python train.py --n_layer=13 --d_model=224 --n_experts=24 --experts_per_token=4 --d_expert=64 --d_shared_expert=0 --activation="swiglu" --moe_layers=[1, 2, 3, 4, 5, 6, 7, 8, 9, 10, 11, 12] --router_score="sigmoid" --normalize_top_k=true --routed_scale=1.0 --balance_loss=0.0162 --balance_bias=false --router_cosine_scale=20.0 --init_std_router=0.0108 --lr_router=0.000353 --n_head=4 --n_kv_head=4 --head_dim=64 --vocab_size=11752 --norm="rmsnorm" --norm_place="out" --norm_eps=1e-05 --positions="rope" --rope_base=10000.0 --rope_fraction=1.0 --qk_norm=true --attn_scale=0.125 --tie_embeddings=false --parallel_block=false --extras=["capped logits"] --init="normal" --init_std_qkv=0.0315 --init_std_o=0.00577 --init_std_up=0.0315 --init_std_down=0.00385 --optimizer="muon_variant" --lr=0.00954 --lr_mult_qkv=0.5 --lr_mult_o=3.0 --lr_mult_down=1.5 --beta1=0.95 --lr_head=0.00914 --warmup_steps=50 --schedule="wsd" --decay_fraction=0.554 --decay_shape="linear" --final_lr_fraction=0.05 --batch_tokens=65536 --seq_len=256 --doc_mask=false --train_tokens=343100000 --steps=5236 --dataset="wikipedia_en"
Below are experts of layer 8 (counted from 0) of a mixture-of-experts language model. Rows are named router (the router's row for the expert), gate (a neuron's input weights, with its number), up (a neuron's input weights, with its number) and show model dimensions 0-223. Each number is 500 + 50 x the weight over its row's rms, rounded and kept within 0 to 999. Numbers have three digits each.
Before each expert's rows: "comes after" lists some tokens at least twice as common just before its tokens as in all text. This comes from a sample of Wikipedia text that the model never trained on. Tokens count by the router's weight.

# expert 7
comes after: "\n", " |", "\n ", "6", " 6", "7"
router:482459452495482554562499493488410635483468531486498503547399526449458517481451525464539596471526555556482521505537451494460526431528494509573539452531546469489572482493503531520498476422422522524472341512467554497493594608428412447439497550637531541515546551437505594444456554565451508417511501426476481450472383521473505483512491564555491529467526461478376518492527461580534612451462526483483520500466434531510507550592535412533481569576558466516547528478506582509419521636490530480544434533496504570465497439541382450492514457588437528550572478407486467432488474456559566437432520504504414476482505460592425482520561514475464502488526527515478488505456518584491513499451
gate4:499598483516420468541442505456514569440509568498467474523515533500465541424458408465543580535502520627502533564465459583514501527644487415499492439472520519511548416490538472540499482420448427509415519439442473545495551514508527492524546576568453480460478494494460394484517469519450541438476504511496461500531514491568509491611441575460451546471542585559401443553500422531572539494472506496517530448430412448572486454544562528421479570483528434568466544403444514533489504529308446414543535490473571526556440540466580484507583452474524480513435529374480529500490568534479470517456493530446550520545537407510467454500509428462474571616495468435507551486525465439485484504552
up4:456531550532467457530366468493510529597553565454543421550498560508426533519492487484508492510454422538539525459489450539462480428415417486515480580470587518470489505531502541506584557489514569493602516522435529633493566597440471409489489471502536524453528498579409531499394510457509518496486437464458406490470559483548427563529441504529488480451525544450531565487558523453432459568465542519530518428486496479538576506544519575513462464549513535444501597501557508489586494541608403597440490426485462538536508618545559504381511391450452518493478484515538527429542422444536545518506501573462565483549616519493449527522503563488504501551481406469597538480502468565512576419518
gate5:446453461453490481497524457491621518546576567526513507509373470520507574501479526544467532458441488444515578504521483443399409466442482498460451414393573520454575521546505460554508474470483445528570467515451506436489491595541505577506527447545494435529491540561476507443341479499493504485450371526516531512517552523447360514421506538504451465491527478594473478483525531538496512502502461475446442442413493447479552475529446418439552471615474501432546535456557517458437511549548503548532523545578443573440520569496440478441493441522538487614484442524528477475510475476545573470408536499519484499666524376406547562519493446426526555497466476529441530527541533436444502496497
up5:506456475435462497487493508497570529493525427518527466451448553477481460473399532507439521556393494525527562517447600470430488489451490591508552502547522426489538411410597489532494491566588486504532551519388418558460531481540476538458522527555431512527430539329422530555508433579501514527463551509531526526494461524477484499498576523469537544483549424541561472403420488498495527561480517344457546468578571474438508487551445522528479566443455538526543465493518522457456476487586521553514524601482527415555490563508464444579520486471507522497483550418616450471488520488521553468408461474513428492506534608448497507507587477454589527480494417494486466559507374460568467490608
gate6:460384506559487530478454503517401565542454466520538540609517476536495483494523577524469491427486426500471497443597505548501530399489451519502425454473563582541531467545417493542545483491444571489526471465359550511529535458463495580478451479518490424459515451572508475478460538507459517454423521442461502475533473428421391498560506443518493509468453528520404500551431542504443567569516425534638504439534552504463555581465503527482508522648483552490487605484622387531549498509543497428489629474494475485433488520498488493490468516550446478515577486484542400538489388464441455390550531588554499439482513503545443487473501544469451517581495464562499461515458524592457508454473
up6:543541476497542508449499435503481500523563418529508472509506440488529446546510513555468418469542507434480578495534513501466449470418545469462438479492438500526438454443455440450535537588486460464460489579505529535441477541570534493564487534536543483421498625529334562579491474483505476495475416481521489445541494590500389478513539488602551528505583573491585546436507464533529556464475442535454510482580564481594529580460448485570493464472427499559557548458467528581446446517430517458512521417530414483498512501541465523548437567495462391560379478476439579550468446570464420429541542479603459501433499536471523525525418442516450602583474576555420474459442515530531467564539
gate7:465490530540452483496524527486383500463464595544460469445514472528534548513510439469498577501460573576476540454483495461463458343556424572485542613554487448568549482490461488464531428463416541471385505506522586584475430506518485555475527517422531512518522439447486528523454529497491437481578531468495402468547445574325507489512557459575423510457454555560467440477559365403450546511497481486524540484474507503538500512467467532384409577480526504467535469570528432426478492555387529573561526532491463404480477436490510509468433428520518487522553427445478468475561469481592511438488495518461420402465506543538540562438519567444562483487441492464437495480521573520497484519503
up7:530535549595456458570427487555507467465428596511536478399520477467482438505568473458568422491446384481452558531477585466504472485483469411446461440522435480509515550432546488582494539411456527436498565485490513565598535508411516533489429507514494387416434481407470518533519441525528499580531515485491506553513559526564443494563518468430585462491446589553484510484518534604530631547442495494485496453541430604497486417481403449612544545431444574462500518447563517513449443521492473582528471547480541539526514442462509462442512418552515535427459482448530446485550526533430456434438427531512516440514372487561488586501524575474501541544514447500566485553484540478437477499531
gate8:477493433586499549508523490631516533517558520422457465484451496582465530513491574530539544502502519508550509520510566366535467544478500415476478532567504497614513538518473525478489474477497541506496456462409460559500488439469410351507575563520416462469517517524451509541520521527538476429434507519480442521567504511575558495500538528486407577525377486486524463383519492484501411454563552457453447571499534514528576515538577516485555505490519490466470442534475416388543407579462412556476552555601551514503541464587423527386521430448605486475504499420411467517544461511517431536480468573482555520538447449601424546468472492502540435540477477498528565469577544492495561435542
up8:498589519428483492622517519554458413462492504452511526534490539522437491395457469494502540465547456668391581533605435473464589507458481414570450511567494481582442453454459531490558574445527452591535595452514485475583479456548480484478548509463463473512460550453565544462522530454457522553490510515544536454481438505532459558510591519616477518515430571548466520438528519550540474557496561478469491466589446446426538585564508525472503610454506550497477501590515529486461554479431477447460387447528559528481491464448494548534492483515446482531476562429467537467518494554449513612441524477485519458550426498543427449527498439510481458529387554490512385492602523579449503506541
gate9:441509533494480579508553563520434512402503472458455513577443429500522599450430507518428491592475559522537488471537584584473525490527524524589535450566580625466514544479495438511522368548441434486531430470438507508554424479527466511455487447473571511527521437561470422497424570498505419428449565530502480451475430528406421459528434567515470537462525493514485466509547435543513554471488515480477486499499535540519524444491500519484393495589534450502541436485545601553491517542481483518483502505487476466461424489574452508405468480501552437379539482469418432423495447370510585462446585456481510455527520553626581439469511450531525556524545524393517426540507526436562565535517
up9:564582527491526550522527493498492553484543479499445543452584555516533440505458490521499441579400533583561530526592486462615518510664488559568538562468483463517381524448460489528543544411460516555486511512546567548490462477501436439478580553395486488521456457547509530509493409504471458526515464478486400542551516459514487517497506464582527542503473498440498492566565403559477448545549576553460461466452569567386483499529555514496454516586520405500445414542544547506526444557572557559583499526537498450506473477501586563477427491543505497549550481514546428473525494556554480427471515627431463372554489534593515487559537493506479491534448515586471581502552562540442395485505
gate10:480555523529462567490415502568480535439500550529474483501542586486413565549351550371577597541443544590482549500514486512565492603492471533463474440563498526583591475521461508506501507430531425543457425524528527558445462562463530499421469631541478434557564438499468527570402606483492420528484509489522499441520506501480526485507512528578532464447552411512464515600469395551449560503502491456447528434485484473437530539480427472612453546553434435514505481501495484519546516576462515511496459484485498519542354523567458471438483507555514461500511488498492535467501446449431493531438491427538447565368520512539454473487517506473527533606573385525527518494545456516572561471482
up10:463455504486503463452445371489515526469442520433392558490492470388465461482497493557576454520433561605512498505493488563494588488416515404507456546432577633446468406535446516446437513546619516468484517518475494504539504419526515480518554603459472527521568470488467516434464509441552504456567504442519504554579524571461409502527514521527514470628539590462571543411487532522592489448508470551536513490505565469576463506487463507392558519478483577480457485538525604600553504526543451521461546473471508416455511533522537463457509472471605548588400531496517490466440468492476539489409543528545348523531572485421516488519469434546475490534484519526511446545463538465493494510594
gate11:537529460564598526522494524527433507427441472479476592537429475546501523507458543501486588403554571507486553468533497525540501558545520581461513490422518452559456510486542410488547489557541511585553505488527434561527510488516556407404483483474485517566552553512516573562435472418535521399473534613469521544505538498479523434441521369460378505570525429494449509431411549496524516373412514484394519563626485536496493560478503520544518497524412524621465563479584530594460532484428467418489568536486489470471497416487487530525504487454563439583477559474475539398541487480507517525534493438525547525480459546360487460482508537563468469540454447516458473473480496525560563462569
up11:504493475462394519412476486450429482564494446537545543525538540552488445513570453552485442583484398492509523443468599421462432419512518585494503499460528510487501526508573477439508438496432451473479535462496565538613434524599478548471648586476532535439584497445544563438486499580455590531443498487458498552500453477481501529441572513502523530504475496392550573471572501500476518485569474512479537509520633519553484465432511594482522504449574523571480583525559543620533491538484432415543488473454548519477525415511529482488438537553469470548537514509528518612502441433404504594529496466502523522415473508559484526446466504436381487588573514488503459460521616476535469448457
gate12:472463520553558463415458517479508458498559473431618524421575404475521584549498500471472573515493488467505657435564512435490574503589508472453555571498528481537548414490469529528451505451526596546553400559445527464455456515440528581536512537465553558489535506452499462461447406512439387498530539457467467476514478424590497428444421537498566509467543458479487512460518483524464478486532514558433597578478563486491429431518485439412567595465482518479593484564497510493461500535545541521518463508468489451547537520529516477527465525566439475521478499546473548507426386513459421456487469485506452532509577559576404507489459476503427535448484400535447446473484408662519450476583
up12:481506570508490507622428486561521499552551550496553433569438498492461464462493523543476494468383514537538500469478472428521435506535485494433503545473468573363465492528506476514422521528433489465507540593610512386523497362585492574449464447527502536506497402617522513423498572510470459504528516530578509471488518440582526557410549437505484503474530444474440407597500510541455508532450480530458449513535471442490404471439429490456467562449469459522540530461526452536604404522478485465530463482495426441519432508468494480604518557561587534532371601552501472474524460490490517458460553489435512475522582489436560443523471461599537472461547503599557537574510554466487513578493

# expert 8
comes after: " the", " of", " in", " and", " a", ":"
router:373453569521483525540494517499473474579482411519517525490460468503407435502501583434475470524460555542445492525515451458437480515446513489471491448464522553542533531494507508491561498463500448538446474383496501576418525513527501482494438530562552413472491449485526478554403496493444464487584478477577517414579480593474428455509496552417534425502541534515501510527477479514487568477462535536544446508428511532534529553525475547568545517494545579512518451450504488499466629571514389398381502474575449444438496421636498449417488458544482623628536424485530487528451553501530491426521574520565613395506562554516521488483548426530469476475422449480511548581488483430438505510409
gate1:481466508489529547501510468488436508559494505513504503431531566511511549488541544573524501417463485498421464511503501484452439456473468455471490516423484505545483525471619516522522531527564555566476495489538474472494559473527454543469519407457586499461559491481468343420496528440467517490496455471611466511448399495423461544575428503435609477512581515425516512533505394536427464602499481445454375518459495568489444596443462613480530512488511491480440522477633440463480535551478504464411503564518576400521504493519542558460563457444537545567620516559491440566411530495482527573481471510467601405498470576535479529419526530523444422441541527461444517517596562474450591511502
up1:527429620470470495502579539530488492512418412498474442547538429553430480532464475560470576545479442493458521518430460474456422580556520569447503487487573459491489481565494514504490560500468547560515464572525511455556409535508443457473527495504474524597418485417475532520468478433564440513580518590560495482547494505494435533442489509524510500387491471370465567475524465471537495447516481502513589461525503596440441432496465481531385516493498364435537566522433488529452523435411441551449457499442535485515507480567493563611622444540523423458607502482464457440416565493473445444433572598548521473517534452450441460504499514450530418523379479534506522582474508514541452497532
gate2:468449464554550504529505564554477579560483518499577570516422552577543522475450512412506512573502478554352442447589495547536562523447410524502478527526478554582578597552517488584600482518495528575493499450419531409395521530476601495581489525495515534512459419509494573469464526508437590451531485542462544474469427554473536454491451479489618377507511570452438512511522528550521492564453571479476561453491503480538462491499473512591522489538506495538530445482460529657526543543533400466460477421496474480410582542493440430555460411526457544475546533459503488613469553477476495518478572494521449526438562481474487533538367453475523459458584470456530456533544459513469484533494
up2:488448533510499469448492493526639510383603375418479444482496471538540446438429538495561517454481424464479521490584523518473549583506526519470477494429545508642492550535470484510458412470564509411440455502436437497560553404510496492505524443481520549548451455499463496592607449486405574542477512485480554624579442484505530422425413450446458535546452449494484534555561427496567445441482538526490521551512547471508454531548478509442535468519584527478501430577537516470466489527415480462544468469534580564495555507562530442456501515582473486596486520454554532578535465446489500438474463554622499527414450529437520542519372518526516482438431526523436518491523513442471550541536
gate3:461555480543446420454555504540504543461544391487512550412389510467584471543500556461495354417514620510514519470470413511566547513468505486473443595490480441430409471529575569520464505566511476549522512541519472471481405495482459460412471574458509493472460542441569506520500443566529538536520564425483531436459503571571405416480497461402555536468480509451544497440505488444485558456440419380424487497531488498482531496464448532533416556483418443561462576475474460531513529556600502473414541550473462502438486452551487577495490530447493513460556461599595468508487554564591415533522469574490470579496459500443573541393488457563499558534484539523499529472512494529532524584509
up3:562485489488508529464363481402494579479529503487491471502467430492523465394564506440517471537442545398467503560488528548508660466634477516557493482534501513403408440495455582599508495513473515488491456364542497512491477533510538537467540508516533407438432534429513456524448490473511487501524536471554528524512531474528531563510503467448405527484462558534399546426493521551441431480479597533470474508625499535468499510499456538450557503447503549464558493410447560474489535438490513499567454627576469509482436432557563454529528464452510590479612639557503482550581560541454493492478463520498586479487521560538509591446535427487426535575530491493461474537403487488480539522487
gate4:436580552435555427449560501543502533463503396515603453585470559530439485576490580525479494470520464511493555548479491518516397476468558521596528478523514515490474533578520444487566400482498484540512457571541470560506411536528563508450537506419614583503507471507616515528426484430504553464507494397521493530490435520464381542498661506429495536519541535489503455558502527494618512510422466548453572478563494452515472476474503568429450499587521522479513518467499486472513527463496428531624480510475573580432516490545391497489543448555541445563471484443414420569469465509476512449533489514523573540550429535475512399552444592520565524519446513585554484520463462568436501556484
up4:443590446459536554479556532524462493483472520495482513526435520416485443517496535523490477504559546537545445471553519490456387571605531427498487492471532517534484554456500547573487457508427525493407555508560499540559553528478515520457583500602466523439538553475557354438420533602454529500527553492501481460430497525462568591502501484474569569516449567572425447515467535489519500577511481490447485513522582479494521478518534508529515455521477547527500498553466568561425487520542456411515509451571493492585607488531428500490556520391417462558570502409482487541453567554413414569506454534442451561548556489429514523411406530491535533631568467403520560415524542496375562518519
gate5:525528430504506518489432494546509507478472477434429529536425478464555453459423536412515458547456476588495467579562466486449556463447489403490571507629558498536541488455575523582517421419433516514530514477517455415496490431517385433499509562538474506463526460468498569464580479554521554550513450376577487522485441454573439441534482478499398489515517532516533416549511483551553579418502562440531503481447482588496413483515534491470512475538472532494516467511495481507531579433462483455432467483566502465474614522431578477443422501542551419633518383526549394463483512558544551497442492505418580541497466469412513465508495562553485446591507536540585532476457580424544543472526
up5:496474431463535523489592418571441490368530435512556528451526451549488501549605481557502450400523550485436514527524547498541481431509489525518448544571540535526508528577425471451458416440470522468407507553477456549554441517536424542502563431391461585509467480517533425520468521578441457557484542584572470437481612388508542599510496408473482530533524457549536511564444498403523478474424518483531524494506562488484469463482564540435527505424451476482536402463469449468419510489486517576507580547411474459488581497443499377494501522451505469551422470462548503459479491517518521418511548508534449487491638508569539465549615545512486482449473571579426521455435462453460545511518
gate6:433466587445404504502513412429504525562513535415516451504602499566475513442569553531497434522618451518515599396525437545566565563498464529526511465578625559581528479505551494529445539429477545528470571475453532509466468493503517477493530501430465482562461493582422549547507483525485521426522534489435441488487512506444532569532529432491532498472452503532468377546569455563480461563555585471528540432544471404496464489542557449514451409518439515508569542517504465536548478489503458471438492578490459465506514554571532469458492502496481538553414569451552445411563529493519635508464584538558508487450482476522553565592530439517516586523456460431437499473540376460402572561481
up6:556484497444564439467490530530478479497551610472452595479539495465575514438456503518505551564500472421568533590414512511493461547561577452412519493535516547495541454535551563495500515563544512514497351539520405536467450491446454487417572473470486483548535408460553463562525475524624482539589580470496501534546367454421463491509494497516595497524533480441520557474432523518595535530508428515464503479473532473522448535482486495567508417527529505538561552510546491554478458491629433432513534485496530493550407561527579451466509460480450473393501513458557558491515437441542491424473497469496459454492544628424455422616524508473497523398587477473434575395514538491496572494462
gate7:458514510518567467484437536548475478504543505484474555549469497569550491405481487443456440504530403438438426489505524520467525446502530509537484508498465520461480505474502566436475566562461520477487516476486548551442550589475520503428427452565438444439483544532477508569444466529483496502607495392525501471512470504481503488474471503375406472557481492538525450594482518555566531523521564430502522451562416602511468523566450458522563612500537508528518462463467521536528497559555464341500493432529497526477436480460575529476616539518468487617461535532449561502406480528609524525536641449434627576452631395444514382475530479505483482514474488495532463507461579420468566485513
up7:497406503499545462468502539507544512499478570561497461441518527563450486425457538473505585461552466563575432493500463508447496552581512421445512484511528537501606481517501477610503564388491450462443557479527478516507567515539425413446497500549552434464478537472466453499524500507494583515468508506484499527489498479487419476515504503504535352475489538401427538501483458523476521557471552446614418510459473508495458459514450572526493467580494483447588612492481580570383483452484468420482592465441482526490469462580500523569492542564526518437534455474471376400614553471519488559478444565486519541616397498617536600556569500525487532560533418459511525466476552442484516444587
gate8:501504419523567486471506348481602459556578512583460540519487473398504568517566560457581511527451524521504518500495472521626422491475449400490457460453432483570477539610473449442520533602541507442544581564405549599516460531519499498486485571438472448583501440508557543544504532473449521539597446494484581409616582439476477517503476535458516384543524499467480433540627445466500578553408419472439409592473505561523504498518583571463560478410492539504501502549535511517506560506517562526546496534484508464512575483527465411454481580472505545535513541502502461526580529453517475452558449506487436510464507479592538462581477496462493517556529508515516537479514508491502583558469
up8:522475510570439534447543522438488556452513553483519597499568498470511490536496571475481463502549571491538497554420548485519569484485458486571428564541418536450478562460495561568431591465547429512495467567495610568467510562448474483411505478511540428516459490571573475437468382531472582520546570579447526389497528509455469490506483458532576512510574442514497456480440503390545517548555465444473469532458529481533516480406353439470541579510441483490536485605620382499487431466467492481476441596478472356511433477451541567509486488499434549478477533497478538466509494487510584517540490445454457542533535558525575585471402518471486497557581434438533530489527589496484468452548
gate9:480412468518550503392440479440459495490526576493562532523572530545510493579605602468594547482499517463546521598477512515540475519519553551490481438562456473482474567516407513487448413531569509589458481570536512483470468451450482498552390460485510558598517496417438481483527468545495486566441529498397441490504471432468582432469572548501458503530443493483498433544558566487533524498524514492526484494403517548585484520471537533400450478584430534469503441390483526434533483445393540512472495520460516563505618483484597535531522531538555467586550492500488462519496436522492529618470540524462427565569480535499441472457461482462422581427469385580458390534550443498511443563555
up9:459560547458489477574506467492467423405582450585532532543481561557550454541508482521532519524453461482493491545509509464495513462562490530609486509489502465530493482451549520576531545489502463539522396574575412527579439510491421434400407508486476456509535536477565572457546532489439443535454548397562546511466498448468451439508478537454479509486465566478473516463562526383596608489465514420551467525511470487522458524524466514469479460640419553565544425417555663538489476509533444503536462422484508525464478491473460453517502490509462438502458415521556430498561549621523555518500504480481427421471408498462381467468551512577531520429544593505450555480574478562561465578522

# expert 2
comes after: " |", "\n", "|", "-", "===", ":"
router:445537522556427536492579514554510480504481458462485503612479513598418495555462420458510457562500558501499465436503580508519477557498410468549438535450511418462557559528489431507614482526512399556479406590453542483420579588503461587463496432578443423492551505488433498585425487515517421504547471446475467428480504475499447510453439467462489429570505432517483521374534499484604481508484516449529441519536547531494574541536484505577443420503626562528516433448476472518501541564510434519571500494550501487567503463435463565563491503529459539502480504513527490554497386513520477453625499491495526419459544576636523435537485496594487558530490549454496574515508444530425520487411
gate1:539513505459476447376464525552543498528423503412551575546475489483419478504533383495460492444575490494530540443507513539528499542503471423486439530475457444517574494551507518423495492578473428552559476443454552532428530531474585511407562513549473463528514475403497429406505472541548486513477525313554531464495524503537563417464546504481388443494493419553437518412398512473464560426493489533576518510556567461498508497515504474478525445524597513553561428380550468524549552567502548488458455437511616557496525567477423549494485565515477490453440536560528513540480416525464565522547510442447396565536510496483494567537446497541560580470464562488523512461471626501535556524447
up1:467509578485570606535458472488547518523570521512461506531521498457463542465545518479424509502587478539565456552507449491556576562564494423480525548547581462495487493563397464532513531437490396379498485589600354486428486537485523429477569487439535477489544564538493494459693422594631499565524433519442546574574480487495407456404503573478504551481465499448514515565469516479491506465515514514553542496525555516503485575523478487593447493507511533520496526419519548530555493511479515481460450507491407563477606525603482566555507400447447465534467514484621501568579516579491511513523496466469573512445505507517524488516534558490495519461510445509524540478539531538422525387524
gate2:411547447566352600518509489612533485529527520499448430554436550511530481602423498442558459530530503427465526453501475553453555548506448562536444458560476556502515550520500470481463523465559484613499426499455553576585476475494490492396479456460446565433572499523473445495549542512482512475503481543468538570435510484592519383528431574596476498479506467631443492505471524513406493445559562482554500545430533565548489493524484492434483496499641583524438460588552461480452490504528500490552512488554522458471477494426557568414587547480574564564533489450494448482401504504561517546516499481477536485468567502465595467573515527560570561598451450434474482457508460507503580509482
up2:420454550524438567438493474493487532575458542498465478490468399496427561455492430519421448518482448555562517561448494474553496535596415508578515574522503458491502468580601542514485485479490433424600501370484580482440493453489427576460524539545423549466618461558368503531485484493502445491466460532429508512484493518516486516514482501474490495477504431563405564524552522530567444534484561519501566454564553524450552538532481489540392429504549578549516520522583471548400486455470577534481583529540491478536548449537425541557557581459550571439451575451491563536514502583431470407509477486560479607483484418573517461630516497480499461497506516555437549553533447514461468463440
gate3:569512470572437468486486542507549488464514521440532565465508509535478489479507477558463518489481543567507621485505476499517444524545487565571478559529542507372595605548507521583516530531552426588534589485484568525476643498511462522458498572578460570459553471574490367424467463483528530526551463461503472524459495596527444516498357510452484504461502492449535472519467612564547425477521562525587539502561487535561501474577473386474509505465460443477589443440607514474492572477487505564546562553529502507514443535521397521377461497540533498468536521475445550439446486548463441473472489559511430400408482532436448555468496534439498532538540523540532483505464522434430460618534
up3:494517495421411418528478543554504441504521443533563549487487498553411560455497574509514534527528516474492398484555528434449585532471618569574435401495581506504499436573380463481586563518434461539562506483524566485458497383461521513413518439506561433569545534564438470526390378551538542478453519455467406491517492543538427519476465535469420477525458463529506508511433549448477443534499496478503442514501535475545490489474505507504597540519503532511464534534522492531562488458505590457424565501440545487439543415536505431421426426369437416582493498512467464489556545498494472501473488470476383418479492499540411531455513540508551521486446446537453419573407550499473501440436
gate4:469443505468549472408520516542474517457481600494535580524522547550490515575446436463526450507449566508418550485489471536558478529590458398505527424504522492469533541540566471497527494585538529517524531443560549525432486501477509432481518577583500515497547519453485453528439479475536571526443491443477528523479568473466510490488485553447579500490520568606498468560483486517519424573549498555498451551513491425446593447512467449493508507537498487591513433527413490547519429520459513403595502572541513558442566478461478510491582556513436532460552529568530491468446508524515362541529449476579578487445513471369536505482348395553359527493511501442353484610498467541462550559575
up4:413518505478538544592607525527534406539511505489527513498433490481504516515468490522509484525504548458508521486428536510543461490504569442457434525492552571556502453445613523476493507532488592489493531536413476451557557525573523517473536499533622447440408511504495499538490417560538548462567510550501497479622545563423546494493462454576454580453414413554511466469502513355603586561503550566556422532508449505521487460433521496487482564404511546462534581494396576531521504461533543505466517561545532384498435612535462494564504529492546527557424576426467516495371521563511448470505523595497554539469584451505419483520575612469469541456475511489518571524479463452462526506543
gate5:486440580564488487541535562568447515569502546519467544529532492491514566512540415571432520556461522479496411460435509582471509452542438471483518449497563443498583563519539522491479422413496518526568507539534480584526479465425446420482470549446489501528529544509470536599543411554479454431502446693439474446561463539622430436464486424515541605442511475486439483464495514517510501475545513479507525542517515502499428406511425474551475545563475465486484492546503506473450528569479503389515379447479544417608606514529504454565594515505507477501488574530494479444464494450478470570484433510411526550445512511596489425518409492470467356555482552553457515487508484475524564510582
up5:453520566449502455528465521537484493540439541477511458516542469395462537489508396476367558637544519506488501497438514498521463454468491527443446508479502499497601580531443585573467463407578551435438478514492472607476498584559431495627531471513467421498457569536552458582489473555461489489446489574486484456556464515501438538451494413473541556567553501536571533459528558500569452484580448414588472538471486440530547502467484382492536435443388485490476511462556494438415521506395464500548511515488426575460568556477481521466613467462479491556481522505502554457521406353501441472427439490521564468441511536457503531454572496460422496533514461480479534444561503509470499560450
gate6:444467412484469584404514450481436431430475492501443556419513529500487495509436563576578577477538528511560533511545572520611505520412464514519432558506510565566413412471562569516545489452524538573432571635455473491438424532534534527530532549553554511464468562519532464499466464414506448524487499455549427567592517532508476502417521519505483498598497409498516518408506555517468484453472557560540554462522411455545347405477553517463469507459548420537483507548471484471638480522493493528498508499532555502522496461419495604481510595418492535532519517594539509515552464476458548471572482509462513443555534442508531452587520533515507602443524492446485513493513630571504455499535
up6:492465504519484487528501509556525596504481509504467509474446509467503434475479511492476455503402576514580535475478431477455484392525445483479520567496506460497562504463565456474558382567516525589420419485518582440521508356520477562575476524569565517407428489466555549475508463451431404578390445417520453415501417521491514430582476527456525574539559533495544529386487539475409440505466577484553399475592485462465473515607452628439459542484443476568517638539496460464485489459541518465546445460511500493500514519484438447542486551525548455477509602559538549431537561557529480510498476479500502398458452544539447456567559545433480466546544503434499501462436474520456508496449
gate7:385540579508503512484594447536491482545472552530535594539563506517431434435518508496565451598500532506506469516526482498546583584450504503540483512530504395553513510558482439512466467550585477574551504511504477488505549561463494540512500499607491499488513528523529599542442555546534552430565594472552585531611476502629457456533504526488523494563466505399523564472517525522500521534531563477486488551526491491473462414516513498471518574490508510456421500484421505511545434563594397459470435550422441511574484409511530553495451464662537497546469441491431482490528528512475484470494526496527506472547608427480538562627481542486452508515512468347565564428508459506512509347446
up7:499494440500539511521467451519366506545514581572571575438545511482549500558493407589511479479486560531576555484489481436561494519509481498575429466459484522567641537440502537443497515527510615576544563601449503590543483408488459513589554572451538574446527501475444524565545524592506434425509469545539441512550484499497462467516503436532456602460556496493543507535548551479573558459569565465510518650470498488501440476545445449464546473501503577511543447454507531550545521529507450486404530517504543433527416481520575451468442505525517440509453481426481514504445546545432499544523469488496535617436579513491546509379499491522545490513418414516525421548491543515515629565442
gate8:540504532486472549456601462588427635540550496494478456465610537507530545523487480532423462404410500487568494486557631489472487424462463492484545515467462463497437487533462428544594576463524449514502489477500432576538515501538512464473490565485569570450485514452575535486455413623503565545516495598503496453507517404432557507466437450565458479479495469513455462440490560518561547497449541479519498422566427502498494428461508514484492460436489435598550412509454456527437561464560486577473377517498452447534574480576393555499479556434569478483403480494539518515522460431528592492584461538549489549452476625496449512487552528600505469489489508550462547586477448515445557475526
up8:503545438465467516527503644517408494476492553445593485509501507468471491461442536571504511529536450434413483513488472472487493428557521524576499490494408456384513574449521631534481503536533381465480514500450445561445481491524535556540546504574435605513477469495636574456483519487478564542542495472512531467480406520492525411462449498438544566567501516514537431450448494504526564503511584482534462430452552440484534487473515555504517511430411570504497484411402522521458543532507480451585469487436469411578593415549500488525506539462411451520471441440528514456417478505506508508589605594477407507590521477585496430531541545406509478434516506555507544430464575460519554529459
gate9:444497516512529542549513504604504493547565486407505566540485514514455504524506586504556498527648550519464486497542446517482520561557525459424502512504479425495625507514395517434451607427476520482485426553603497494445629520537525396456506383520476473478474595485514466577443455519567460581501430512504595442458510566566349530501481535470447458405621506557482482465501473509498506471511466492529548523489441506495524503480469474418523456517502518485413509536437464470503488487493470506515478477580446452515565493504564454523476411554540474533494453557505458481570420429543567533467487605509442623485493460439424547600493496574514476468455551492429416567456440513457552458458
up9:457460454448520433543519491489492424470464419498442602524451388492435360523554485398491529529499382432500505468492549457504475472498487567505462374533460358470541430519533472441589564498551446573428512503516536501481500506520546455497548449647526423452526482464507418450467452528510424578472498453519476616478450472421513464492529546558532500465515561536432516445522502538580488500476422424458425473553597488434534486492454605575532538464579530479482455493570492482472446485492489460500548500473515523514377477634476505444436471439532483510499569526491511536549565455528540436462454497471466507487523434425503566471452530448514419408518448492529527500497389456525483466529